Below are experts of layer 5 (counted from 0) of a mixture-of-experts language model. Rows are named router (the router's row for the expert), down (a neuron's output weights, with its number) and show model dimensions 0-95. Each number is 128 + 32 x the weight over its row's rms, rounded and kept within 0 to 255. Numbers have three digits each.
Before each expert's rows: a language model's description of what the expert responds to. This comes from a sample of Wikipedia text that the model never trained on.

# expert 60
Description: Vowel-plus-consonant pieces right after a word's first letter or two, e.g. sp-ec-ifies, sk-et-ch, m-ic-rofilm, hig, lik, bet.
router:188106145105160103070119189110111186115151168173105186146147149068166108181076163106113102122162107120192094092106115160143154101144099178153082148147144108141129100172136117109163162115146131095141102139091101146175171149182115151156174098183164177114112102102144155180171152113143117100
down0:086117100141146124117118079169068064131130109165117163062150102105144108096125147085162109109094157160113083122158090098116148149139100134126139141132112167143122065123135125127160086132109128127169116112089092092116132127201130133138091087092017118128160125105162123110224139143204162138
down1:150093161093149163132124125128229110144146122138192113128121124113160128111116159179091180111163112176128105110139132145096186128119136126113107125141131187062118050126131127157160079104137133137069127105106116136096162118172085087143097145114134133139202171116135117031169121125110062128
down2:122121142131139127124134123123160136166138142127133126121112142050050126131147240161155124139135119170143210136095209135177145124090141091163129128114135124107135202130128123119142128156077113139152093128127174175170111140149129125179126096139102154191145100140099171176193105192127118147
down3:150083093152159140112226105092117085132144104195116150090133026093128119129093122145137165068125097124122102134121152128127071124135103124148124164142128128167138157132175079127137094152178095134156139092129211097131084057123129128177187131141161158164133128109123157174156103128094143118
down4:155146104107125145127158118157134166173216131097129124142146039102171143102084134126136104076114127151187151086166141141125104146081159116120084180130125161130133203196133132113109135170105134108104091089049160121153146122136186113121139054130176062128147115116132142106145103100089147126
down5:093127161107125157152076114149136109128130127106130038125112141149124096119024143107127084099159101106132204128129104125120077205135176137161173097109127117132097150131091155134132086131151132125132132168118188067136126169143121146127112098080154094118149117140219083112116098119185099179
down6:128135138124117092079077166140114126134127121118148144246169109145187139106122121130135132127155070155170133115110145134122126085103086096182137206110104122180128117166127111151127177153067146126143131179181098107130188129140159171118184136161062124130124132094099128093126054174117109142
down7:163134138016135102141133127117152097119102126136159089128108109104120118113034123141102111150186130128120146127117060124213128129112123072157117088128181102140122126136144117128198183085131117104127133100088135159095123105152119097147178192167124148160131069146115131113123139144164119215
down8:087066166109128121094122169126095187125109038139135112133138123151126024093115116132225135156133142149109098112125083165125103155110185156118067135146128122065089120132130105101123110161135129136140133123185129099150128130132157134109127146060129160088077065103080179131149133118155107129
down9:131151131119138075142143140175127132212110125124129128093164188122088135141145111108125117128133181134115176157164126114157087119070164121129181137148129062138159106084050124123083093096128099142165142128136072120225086130162057126136087125131103131115107063089107127141179132109094080125
down10:116144124110106164131100070166110094083187133143066118136130156175082109127096150120130110213129106160121077159160096098166085133128131184164107132121102090225156128166121115050143128128123135156125112129146118120131146173118058148122134212162107145092137108067079115144135109120148119131
down11:128094131121133107146122143161034096061122148134123050110119156168068173153108110172161190128154127160132129140121152105132087141125134175123127121059115141108123114126168098079159178136133093122109123132067093152123099131085112120111088194168122133185097067157129117082162132164133195127
down12:199144126147044113126138088161113190093161128126080080088146102128155113078154148143132160118152132089123088102118136164166144168124118132159126157165115127101079125094079113085163115126214126124125080072162117091111104117069132142214097084092112130108133169128114113131141112096183130090
down13:181128186106057150129133136116116090129096123218212131144105124112197121124188109124183123142141125081150091116138119109092136133134166065105122135118168123132150122059126193131161124159130128080090110112135124129136143078128137155125153188117137127181119167052102147072123116130178128130
down14:118114132104137132153125075140124067103124104126133149129091113133126146130171075159144132161139152114126084134150150184129136122060125097200198143124073197141145144065128207235146116129144114107150118181136117152132157184138125174130113091119156146118057071129135128109125133175118154126
down15:180132118204206124103143127003142149165140131108121122116089122155102109135071178086102128126142126115126123140160079184133087129126154106142137155156117129118119101127067132111167118114162162076114141049125161131136128116110083127079113117109129127158149149086188173129121066129166146102
down16:129137144145150104174190175178134105162122168126118135103119120129117120128110138076059186119101105061124129127162140136097137125085103131037104130128109103123046075115163131085137119110078129097157160126129130127152106176127166075159166107137117220110059127168130098118127125119066108126
down17:083155129130130136129124129120093106133171042168105092140127082128107101080178031189198125119131141135117148132127108147249136135120152124116128066110097160137137113132116126129120150089129106142128206130110183092113127112129131146089083128077146150150097124118113206092138115129116117111
down18:141133167121109178223093197184094200120075139099142097092206161088137091137121113128133088138186090096134133128160157136146017135125137134117089144095131080091119130098073115120165126132125089097144173121151131130099124150148129130130128120120099138070108128124123133130099127190100128131
down19:119125200128081073136125141123131113139130128100128167158108161113149130125076120150097102130022152130114124169108102197169074096183131152108129205132153150148180120122184128118137170148141137122163141105114036109085127164114129129076145107132141136142107083163133157139114120072093128192
down20:210146149044144088166033145117169134136148173125109046110118173094119119132129129167117125127130128124129103114133093171159174149180177145126103112100137168112117145108125157152073126094123125128123175123138094112146130191138066054063089161114109130123087118103082126112121153154149135128
down21:125137136135166113076101152220112138119074126113153125125128138137153153140157120167106114117141137119164124135090104075140121110154103213128153101130146126172073051154124211104157153112125142129151133075121123195140152111161147148153123120206137121130057174102144220140139100129164141116
down22:110128089127109137136163140129039218137113131109122136140139132165141121132124153113099119128136128126127123126092149128139182117154132115106129109079124033125188127122143086072137097132084136120112102138131144119125178104091227137054127071029151122175119145132166091133127103154129078128
down23:127180134089136127185111137120085109137133132111077125045181130116126111130108130114131123160130126165089096140104136196123131114138130122038108185113124150105029127141127057048124136178106153137111096127109105136131142139136145127182127127155138152039119084110126120198124161163113134111
down24:121231125126099096148116144149126147120093123106136152136223215076131061155130122089107132132128126083153111094145178128133114118159109158178136070125124147134181144148147098134111094136122152178131149093126163104147118121113060171129161149110133179095134201092111111165067132142120109101
down25:110115145135165074146194133094127228086084128143142109152162154116223077102139136155094156108122131096121117131177106134082150115104126129168127136165085154147118124109137078163103133080105129118158097145124142132083121121157142082160149113123121186123172156216126186172111167104127112176
down26:149129142180087140137119137152095125113121109155174133179149175129141028101146114214133105131149114136123165173106128128150137127092113111137125081151125127125126073110172156136139060113126119106042143127161220126109135150117145142136107141114108152095171218127131122139097160162149128209
down27:147119133127156130158135131060115132191064087157135140128185107125181065130184134038129135139110139117155162065057130137154124094190150121127168141106163154098037106146116126099062099076128169156131136136166093135102133158147134134107109194167126134140144136132133127087141145119113118104
down28:119151213094133154103120095152163128188148131122128088103138195105131125112157169133090113179113125137227128168125152116126148090158138198161147127155130117122125056083135116131115148128141114145122088057147077140070132127134131081132056061116092143154123188156139152133102167123148128134
down29:147208052130136131160191128139126112144108115077192131109133123159109130115122095186144035134129109138108141102175089101117086159083217093094174112112138112139129091087120158115149097174095123123097126134122112122136102125118120163214163122093085125122098077111127090161128154106147123099
down30:059133082135140140126145127211100120112203212135106129133125142131174128188122122096171085142164107153113116167159154141111109101087104125121095174145131168119097112132136144124138186096107131165129116163118077131143198121129168160135117153105054122152141177125189201133175131122106134083
down31:171154170122163129147108115119129091071105150073128130131134130106113106134139130160158134114065189113090204130128150127154093142069141139169112140120129131095147117138075086155073215064105128158133122115140059118104109106102205140119123143135175167163178097126212091107112122150126118151

# expert 61
Description: Pieces containing i inside longer Latinate words, chiefly before endings like -ar, -ation, -ology, as in famil-i-ar, max-im-um, Epidem-i-ology.
router:170104142101156090090131130121111141118161180143106147140163151113196097133117166090098088093126117099185121124103105163150107091183078114132104151153168108161098106142197111106140144106150136087152070132110088154143162177142119142163147091169147140115082100050166196131109171093134057084
down0:151130106130154131161152174070135155113104139139103139159147135159089116094125147116156125065128107114091132140112121133122129224147207076104111136152105065081113067146124129120127113200170115163128138098131141156149103146078108124089157100128121129075135126113101112154132015137202144166
down1:186136153162130181176148157141023119113078077136139135129086151128127115135112101122113137124122086136134224122159089165144128121162130101094105126172132105175170133163200063130140119194087126130154112094121086134148157128149137146131195139144131182122123105075129119149108137082126138185
down2:075126102134114139099127126140144137158160101131114099151145146130097143111036179143103131131119149187140129090121130135092151146112163088155108160107170104169144145124126107216159149119166154163131067127185186136115063162131180125201049168136133098147124130154098087069088118157119101144
down3:089104074085143122118125127126129167157127170215132119069167152180098116130111063160053138130147170085083103122159106171112121079131134143084103156152144123134166191133117134156095145114116087033149105126118117171160098173130140140109137089116097133143153126092134126194114130137059121110
down4:153069177073111120123137092121114132157161143124106115120103129050180169189100139083086145082202111069151157136125161095110137146116128150153120106142144129107080092189132127088096139115142120146150147074128172070103123077156080151128133143088117118087152140103115126173103048111168086166
down5:120061133124129053120072120091140109087131164123061159157132130129160188122096133122164188142171124105060130141091183137160159102240102107129107151136145101079103094104110104144071125181133140112155133070131159134085103127111137100091123107128071128090166148129107127124120085120139119102
down6:129121174122129156132124151120125132207130076131110157128113080155125157177095145125128147139117171106115133139125182100107095130136041130164056123177174144073108091097183171124141142141149108126164127087117100095133176212119144100146144126121198099172143166093091159073130197132109126107
down7:140109138148150124138156104096139141111152152123128115116103153025128142145086140090191153110133130170132133152147171136099110158080097172128126240143065127098143151152128119147129164098141140128169058124147131065117126082200129172124122131129026106134169143164126134140135153145107131089
down8:176117117138116082131193128119088163114146095106122119117238135088147142085132163130058137138145120074127114115145100069122101136174166180123147184102121163125138106145119137131082068123161116132138122120142174164131095100136075160137123155126122128122159138176100109239174150145137140080
down9:199116119160113124110187141068146125121157154115150126153173165159148122130110139100154102133128087176193118141135126146159129104130195084198120174147103230122104124133144167117111122118225128137105141157079129147152162145117206120146111127124141166155162180141112178081101125128124153131
down10:141113194127168126137120084126123145180132127127078104050126085117110146127114104150100121133115117116129166129119150094130169090140071164166100129142079151099180137176123131064115069134043143120114111200133124137152148171198141115127071095138092158115171165081135134096053135123130111087
down11:084062135117120109121112128179145156129144191131180076144136122128139126111135211150107126120118162128116126130146142130107124192179159189094087148095123105146143153124127131125132068127070120138153090122140135131096213086113151118202111155164105059126165201057151155105166130128128156123
down12:138153085119126118115128166135128123123191126123116090100217074082091111088122147151107104215115128110158127139085195092125071066119090120122097088131126152106128083066140120131143099229182135137086162134126109126128182120160159119155092126124127122144125128191149168133125084136135105156
down13:119202136174126141167122132122116092149157099124149100164083166117097111118155067144089123139147122102134103132129110147076076142057139147117130121150102098167114124125132176107113130139162128123132074174110149130140128172150137148067133148119079155179105126232100128087125129021098066148
down14:055127133169152155090171118065132140126155092131128097175067125146130074049160163112098157114118087181131138108127070129207142178137143148119137110121123129122071129132155062126131115127145170134120102175074159137128168122135100104158149141171127150147130161134131110029150082116138082116
down15:119061182146168092078096177158093113084123146137128154128117137147205102140112104100132069174102092133105085097127128213147140127170131135132080113123147146144059127163130118128151142047185162135182153157144127119165123123128080146202147130160099128131102141131127064145126127168114148171
down16:138070109166085147142151142132170063173134127153133137164097107190116129176201125085128129131114128142144155087189141105129105138140130149070129114116115116095126197139077120104141131060112118175123138047142143193117134135106144126146145091056102126108159202138153168075119128112136074133
down17:101098167147114136162098181144143078111133178117141103128098124121144124118128156127145118124133161109143114187207086137133120163117134169127168212072133149144161212117074124140127103097138127071103212124136112139133125146115110113152184038146159117113125152125122051133086145091145171131
down18:128139135107137108158135135081155117178156110090120137102083132106115209105120104129130116077132156172163116179032130120121152160133128067114103135133102111096134134126194141149145128132191158088070131105114140116195124145151112136057085108135129100115109165126037087085134105177133072125
down19:145120171115132186188086161191128129154076173141172135091102164138091093155137071051129137138116134141124169137163101100115153177157126136128195116118136113114116113099137137132114133127211189085111164184045139155138151129143111136091149132100098149102082077107122125133123156089159132187
down20:161119136127162130151081131120128156110110142097150086137135132090144118124127139116119096128100128136164146130144123107144112126109131201186131094124173101129145132152129134133102118127149153165193130086131127115000141095234124216154161109130101113160124124073151128127153125175201141121
down21:114104166139095116178101097192103148152126097126095151126069128086141183133096113086190128122155096123134167178120102128123167117141168135183153091139116147077118093157128224139110101084171158134174154143147187170102085101092107176090166120154154114130125182108099153144128169169173114127
down22:087173052116136119095136126159136160126171137087125069128153116039134144112103209143097088137128141096139135121114156130131178052155131135103120123115182081096142163129140133138114165110065112120167136120143080141133106118213164128184155148134155078133132189123123144179107121106075119097
down23:103177132037153138162115109125127170121104135155060124120099160076125141135165166147121119130103137173109099118171197171100154134076129150119079124102167127131037119094132109121126127115232127134092129152123128149133111091114046117123129147128126077082094136131129179059124130107131146127
down24:132130140040143213138077144134091161133190109127101055108135148125152132071074097126118135075168145123106122095120102191109128118111151134148092133159118142115137209154100160129140199078122139118119113141046122044132140147121130119132126094127161149133126066130137165117103122108167128118
down25:107126159113143153105133183056130166090116131139119136111127103103122124118141164115099057092089127113115138117080205108171127127101182117179162077176103119131163098136123139129177167092151148139168108155053191171117117149115080068086204136138128126130140145111105159104098134093201124122
down26:128110111173136112133113137114188146114075102173142152132109182124165135123168118083096128135079176081122149091113114124171150043114124135091210095066109112112147134083156136149046127117162164143099165144122107141085121119143143111144124175146186131181106098160155101127145184172098170081
down27:162142138151130136192103126176152149129193079006154093120126145116146135121101124118138126103180132125168122184190124173078134164124122084137050133174123123144148137115150149168186144131149174164083124146129133185129104129115126099138121146160163111141110093142089128163099042138135153131
down28:140110192178126161139176123073120135137148125143083182117152060129167164129156173102153173129112161179141157111125145132058133090134135157166103177124167129112125143109132116050065133074170145134156108103131068093121136146152128123195175129116113157148149164182107129099114123072123094186
down29:148183124110127149143090179149123139108143115116155138107132135161055082078126121134137120157076132147121182127122198133114098157139232121085141121106123129185156108143106151151115186126149094106113164171133136126131055139112126127101166073134177099081083095143062061131161145172128132091
down30:100139115161126139089123133100184166127126053141056195133110126103131124142149099133144098039122080106121120144093162137109178063067096128166110149103103162125128162082124132157135109160128137147084113147126180119137122124103142048148116140121127044166138100145164149136122141122035128134
down31:146137134035147111075095102122099187162067137142112125063114120118131166124166151104180129098115158113142130136159059147078171164119097118088082138198081098160100182156141106128051120112130049141104130097127100127118060132074128116148129126128143143103147128128094132122142086126094112108

# expert 34
Description: Middle stems of Latinate verbs and nouns awaiting a suffix, like dep-ut-ies, conf-ir-med, activ, ident, represent, impl-ement-ed.
router:140108135099142082064113118111111137066150190140101163151155165086172141181108105085117089120138114083158106113116115119146134109169093119127067140133168111159093117195190110094128147097145140116136096154118139122167174169181125148178184120143150173103102117059203177139167140103134088110
down0:105187158181168138156142132153140184157177080102172109117110130141128099113129129156090136097162126119125184141110062112096149160115173059128143137078113125131141203115149116161166100129139125162128118144128194121059155113161152141146225125107159146158094086141152131136187106137152180086
down1:066103128149103131130141156121074139079148141130162100056152159116144141135078067099121139190167154109147141118140131190149127133143166116130132056130127150080116081125143167109108121127047111136198125159128165116139139144101104102078137148073057178139146159138135128139149050143127194133
down2:112066145110135141133133144126105094146097124035130129191128149123143097085139115082120132102077126132102139121155081135125102134153135107120178114088169128086092125169128162188083048134135093136160123121113169126045124113131171124091123102142091200124129146227133132139062136131165115128
down3:115137156157186199136107135174135097222156115124146127094144117095098099125177173033160105128127118150145131125172091116126164174124104088162133132130138133129118128142149126142202069124102125094139107143072108079153170170166122105205122139133068123171133136153136126139123127092195099133
down4:137149071127158138174125117137104156132146152172098143126129122122137053125128175137142143079102117171151113107132083164123181125133130143128120123070145132130082204137147122176102127133129197103124069149143064130120149052055098138129149100162143122142061165120143126100130126115232179130
down5:121120129213085161125143130126159103135086119132122207121174097109126133129120105105125169168096108109178180153200073092155094058148094181144127092123141144151099117102173154128121117125097128090129140100187117133153143131117104207118097059127106184126133076123134132123104186094132177141
down6:135122087096143217135108121182058081190090074135121125089106129104148116114081116107194131038174109097107172124055125170090138123131160125144089105135117131102125164131136118136129161125122140148157129163119157140093198109136113141186145069107122115189162092158104145159139139116148146131
down7:155083118130121121091164073142152175147085172103087130121121182123179108092128063126162113097167121138120128097157126104128167116127084180095152130127128119089093130121170141120176083119093155153118038214140128125144127060057188103170149133108154109093155104196131111128134147102113119126
down8:102159116099131126153127143038129139163136124141063129128159129113161103131117160108120101220173093124076106116080147114131098073199083120123120116120129130128109132142124066138102207128125119165125176121077160037143134194085107101099132060116141120117169132110123091124085132109127126108
down9:158186088118118117122199132160073189148202153128173123097112145129111113041110202120157137128105130137116120092157126133140130172110139126127124112156138152132129141145169093132070082151171109120130076219083118100128126146184106127144115128158132119131148122153084159121196080128123193095
down10:105088130070131090068186113106148124135199130167116103168143180120160076140050048142129125128133107131148089180188125069128153126103102112129127182186139136110130102123140103131140094111137152136120120130081151088143110115126203188130157125099129137129167139174127222127124134134108118108
down11:069173125164093109176130141223140077135161138129152101143134116155162114149093130129176104060206151091147132187139167150120149123115102056101169150180121158086084037091152141143126116162109073127146091127151131081129128128121162131131158117107114084132101119130128105143164116124128113182
down12:193122117114128137135126121135107103128053138169050136079157184127126060129154069120130107131165124149107126129100102129119117060095180137173108068075076128115113109116162099109117152073122145097039178143142207155149106101115097129062091118155136157107119119119155142115128153141113146119
down13:124128155157133206157161127113134144097130107167143140179103135121111117157123136131147111131064151153128127126196108151095098217177132128050131141089120167131123192143138128120135151096199156134141132141137133147132140106198036138060160129130122120084120187138101090182097177126135129106
down14:150125172180146108154120195129126148107111125082209173008113075104163142115134142106105157082124125116136067106094152116118086126135156154186127120091105125128130080092130213133105076147171158115135157147155116152136115146155141113122149175153124167136163128119094173065152133105135118125
down15:131116128156148090178133137050108156130119132148107175054150107136141129147137161169150141100127104153141121135137139086138097110127129150124137129183169138182138032129144096105085152117207134105143178121092132128083127106130091104142146085118103191117113078126046148113207163118143142064
down16:129120117137118081133116121154109118128144000108130151122131156102141162140132146132133160156138150089120087103144128140176122121180111128183239117080156151129156149127138127148162129107130132133140126112139127030107121130184066137060122123157130112140098106119137175167114147126205093092
down17:105092105171128149164201127129179129184136105122107141138131056127187182118100153136193115098067082162129105119130121090127044119114117135135148122120106186117068129096143087151098139123130121136140119083126101128156128123157127074130020111102112074134095135141123126116150152170179125171
down18:188111110115124124180128120118155204117103129138157140150087125096113137052131101137121098143162148135051135140172099131130108190177125133102054145120139096127122115116159035137128167118136152135126144130120157126105103037128169128126097152092190167119065110152136147090088105154138143189
down19:138123086127083109094115146155127124212121129204143171108069062165106130091141195127128078100101146136085132157116083127102185151117155124102116106126139043119161122129139134105159129128162111118119215144132127143106120132149153161152078160135138116183185127070148169123176102150178131126
down20:149155151117146123173089172125149127116132128124136131172165127198148073121189132099130099157128121136091180077135130130074113139176111102086218097138160153123128133137079146157055100197151126134131099129100170098135204095134130164065151152133143154088130061111085100128112152087139099127
down21:117155165128121152112087146073093123128163131095079165126130106029122134165070115124116167123091131116144125134056102129130141097215092117133084114137151107128118148172189058118127151177148142127136105097081102133127118116185139118024122127094131158143164128092194130161128131125123110113
down22:145145064133117056136064122105157135056151080111128049191123115160081136103155030147119107172130135084116107129139064177138148178120156127155121123086102119135142135149157168120066154068117169209139109133130125109133153126132144114123119137145132146120111123118147148139076150151090133088
down23:120141135125124051116103148150091087153095112111119159154124129238178118135104162077129149128179094127081123139094141136075130136141119127135114117124156131124142095094126122099194118084071100131155122072162065132126095080117175128081173192138138101148156112142184066149187089116125132120
down24:136154182126097139189117158151179146112132160114147129213099173145186164143145106146112139159132105163120142150123127138146086114162124125131146142155104069196164143140127047143133151119168196102085150134104190139119140143165088187144137123111123145152159125141081127150107111098152018129
down25:179167073109105118111104111119147085134208063091118110227120129149110092118118141129128112135107138108100148082214131133138141129150114082155145171094152098108116132123136095075134074150113112177188119149124094113171137124131149119159158108174118070138106087095205137181131099153099105128
down26:025113075111134098095109127110175184173130159147185097116059143143121170093106132188163156132111131087134108147116166067131114146146090128118135146166102127136114151150142166173069129128169135120123078115146243137153113125132139116135129096137131102110104183119113125081115098115071101125
down27:128172194094151203139111124065129125107194132102117186143108111132134075132168087101123133126119117137104073164190053166061180128097145150153131147102105141176125125093117182129133137106113111124080128142153045174130113106115106091078116138128153126080094130091118127122139117155127195118
down28:099120095127126140121155117151139144096139098145123127130117121128210168127085198139158153117117054151146116160159138092115070140108141145170090119162179138102124119071132084125074058093127128080206130131152069109165151136215130118147136129133135223108113163104136140156169120116149103134
down29:116083098136051085173165156128134162190120176146129120102161132077127142128136143131120086126108161117094086136141113160166120126123128133127174113061159132122166149128122126140158221096091145142123121166130104127090142128053162158080136121087134086097124128144167132102127057212187167096
down30:175102096126053114120138104158097082127155144106153102123146139089147131161062145137099137119167107094159124114057204143143159128143149135122110146054130147127188200090133166108090110163066155076124171119094126121085138145163095130126121129051129114129179145127133091179153165143108167164
down31:121134125135103094090168142174129166093144194100195117141041138119124133191122132130114155130103127113166143155150090098130141119119134106131167103130101159126124043118153095152096117068130137147125143053107122157161188101151150131151147060203153126082120102070103132128135185071122134098

# expert 9
Description: Pipes, semicolons and colons separating cells and fields in sports tables, infobox lists and navbox rows, like "W; D; L" and "v; t; e".
router:181127142061139096126082161097089161100171150155086163144178180093139114149074139128085109085189081097157069083077101146153106072146094154149121128155136089142114118173183071109152158113170157092154097145101108173166136150139106149151186095152146134105118092102138133162136134110173111126
down0:167131121150158128168124125112134128131161119126119111174117103158118171102106062132150067176121145111146091127125145133137162110175120141103150160106126077202080067101117135147110128127135069101047163143128179079121130095102150138158192172126194138180061192183119100106118128120121139084
down1:153128118171124136145079222135164118135133147130126145112124186144118158136162146175145115089199138093081127128130156062056129124131140123097115145164130095156200158073163151139122107121176138139110201111094132109159076124128111091142182086091135127140125131141050125160142065116089163127
down2:043120141123183011145111150147124092086153117102121153156081157125128138094173059143124138107052043091121140128104130120149125146145155137132165156113163133108139142176121158104048132114125099138107156132129149154163068114129133141112177116125123074164059139127112168130141132129153127124
down3:096086121096083080129056103133125129124127125128114170157127132158123103096118151128136131157164147076120199133103168104150095174097158134103166141120122142108112131155103156190157124054150099117118107126175081127171089129145132163116157169137105097177047031087138136186125080108161103117
down4:115107138072135227124116122136095136085078110125162137134122061105131141104141067101152080115118091073126107106130133133141106145102157128111213061133212097091139127107128095125127107106156166147125109170110125170134157135115087101146153127114138188139123141119129019070124111139140152123
down5:167138131236114105107150124117156146143158108126111088177130126161154116072129109079058108127127160101116118125127069121129125151117155140137120198129171113126169081136119132099091133115108112132096105174056094143163200141159093105154123144138125081100129223115182161082131167121147143099
down6:181126136128100152107204113110175222113145165071093140164127136131119132129116155091108184075130110188125139168139124140077161150097106100111140157153184129086135146164154197109109152041121128132133147152159109071128126151135176124148143110146097142119153144166139138161182165112071083129
down7:137101143121131055127142101051169092137049012110119121135082137115105132135113137213110135143069146115177149120118126143159136131079100127093133151089124158119138115117145130130084106119109122122152058108130137153135072173070176091098107127123107076124180097096125121115121108127175140107
down8:125178055160062091130113136056181149140125134131145050130085121130112156151141141132153119155161039144156129049121114164074126137144098160113170135064153130175121171155127183137119144145129162166129164107103198143134121110126164141116104109128119129151079148197103124116143117118089102134
down9:108163141084127107115133094118187102140170139149128128056093147125108126098145125129117089142129137106140105127124095127068124140129088123162150140141057161126185108116129100136196087217133140102114127153113139125112174154128131143144136176182133108131116131213144198024083062133131140136
down10:122112207129078127132170065093142165071107120135164119158071103137179109123110100093094073094092112121138121140136138144091133141129114137120158129219189075129128106130068128124086137146141055211124131166101138128138128186118123121125119133124121166154078202165096150106133126163112122140
down11:205099135117121165111138147122126112119195148089152155145162149146112120189113125116128130043128113068138147077135179149150143101180112112136076094121096124052058146033155110151111161113129108129117127131127127144188095086091120130181135131140121168138115119116138148170144159102065175136
down12:144124076092060115111136145105097110120080096148130113150123128142128145139135060116129114072133133111090158191067129110164127166120173099085191075147140142107130115066204148103109107187146118150122123114145081131121128075125128040124109131180146142085091057181163095116129114120109145126
down13:148133133143130165094112136091103117214110157128150117071199135105135070129148177149108102124154146198147121129079148137150118172129098147154143103158111129142106192128147126130111051100116117150089097116132204091097132131209079134091117106076118145130141081163102101184127117068141161143
down14:149136158097201122168126166139100125082138114173137142071107098099140183117120167099083169137121079070079143103135147162124122116066116122142136130057054123089150170101071105158117117098087137123171071171141137095173177092136170114129115192151151111133105186132130095136111137140165154138
down15:172096134154165116155128128053173129155181065177130115132138144128100130142076105060162133090133151079095168115151163103131121106172107131156037082118120098095133156189115122091148156136117163184082126088118137136149130067140161185157138200124143114114110159135172086131141128088107131138
down16:146209104135135118123123081149127126124135136099089126151125155186113083119169124179147162089121129110222113181130165084143124100152136074116133136149112110128104137185113131166114044159129080124124128098124146132140140157128143144139083179128128055125146182067078055120128113162065133145
down17:132088132117123057117211111142154096180166109120145101122166108133123157171171093123131129121154055077129134072124146133158127170183125085126127098141116142140140134129175115148197125152147152120130106027087142119192105111206108123177128098128100130117060149128155171135158144128102107127
down18:126095104094166172145093039119131152119123175103123109105147144062124139215134120085136097111116171144134134066173136116085088202125127124087130126139135119137122107100161094075100118137176142137111092079121118100118173126121100127126056099041158112094155116111134142133139123176063097138
down19:141134120082120065132106100109118143137144096090146123119105075186078192152104131137089099151179148110131125000111118124117133108128111105135120127078137062049129140125129137106105138182118164101112134073144113114134137144130086183100142129135177115132152159208131116136175117158103114139
down20:159102146066172143117071079091118128147087090061137192150115145158126144151147121136100154089137107063135105139101117098087135128148086125132123154077118057237107092077172133132087076164101163118122121177107124162094098184115101119113128141115144106107133127144112146162070124151157127103
down21:125122079086078130194119128176129150089184124140101136129143121037123167082163122124137118140142128180109110129120169133087147146071146150127139055111120130119080086158040124142148128120112150139102148105135116135039073129102120127137163133144079127137138074127126126090165159177057164123
down22:133065137147100124105165139136135120134073132070116139074103079184127148133136147153152108078122125145093091082133107123135119239128132068111107087107128134167135088171139127057107163168120137148104120111133115065081177149181101151101084132103134174116152173152121127112061123098081145148
down23:123115096113186166125128144118120079157125190165107158129162121088137101086113129142138139123108132115126211099113089136112124120128164204130116163143127129106148169158157104133069138087156102111129119164036124127141125135144107112075103128069133150164154171123000118147164113095114103100
down24:128128107177154111097102147171071097132132135142156127131088122132105131136134108139146176149111102099121172074094102190156147134146126123146174138122147225150126176104056102182101152094161132067124149126151196106215152110125112111140130118127162079175123161135124168128109099036124144127
down25:128103126189088125110135103051122130107130153092078132123065192141183133083127149127129126074107127134132127117121121158170128163164058133125135079183120054140110048094050137057112107107130129125086159083130094144126152152141099114149102115130069100110136109103121127131121146108143125056
down26:104115137133112203165124187112181130199107136107068151144055132132112110159132137168139131165149161183118117141165062148135125189113159083103135064097063155087133127153086097131129127140115115080135162117067078148128163118131192162110070138066128123125137152108142092120090128140118131126
down27:112144129126074095125058064152155168115137130135168127099130122121121137085069114164076184127158137095113129081173094106156136150095139066188215129187127120131196171121171104069136151092127145141129141129176082172155125137151166151138109116127172095095178139101122089100146155134115145148
down28:123136101170116168136119167089062123200137147162106165117109148119128134169135128102144149149101185177138056180116130122126124123143096086144139221132153171089130088151129097106131084101150115081120165126143124140104083087101105096159108134146127112119236128180106084121085114155132175097
down29:188129122127125128144119137136114077173113148124185158086181067161120154125090120083177169137135169125128176177125124090133130127096058138139140110126117153109151119126150093120124105122126142067137093137159205129129164124129118163124104123174113124122146194093008194158169145077148132124
down30:131081132096180111167076103139178134128139132072129128137093119118080115120132119159091103145130129185134059133085195133091081134093109036139130130118122084115137132149141126126068161116182146082131155142120212141134111085112137101172066054120136130131126126151103108105145114143147144208
down31:103128160123196161168146155212113115139129113098131056144110201153155106129138149158132151087126174116119124105114118138106117107045144201097197106168119114182133099134152132119073128053140153115100127126124122174138180138152112128135122046093152184124156094110168123139106113123158131124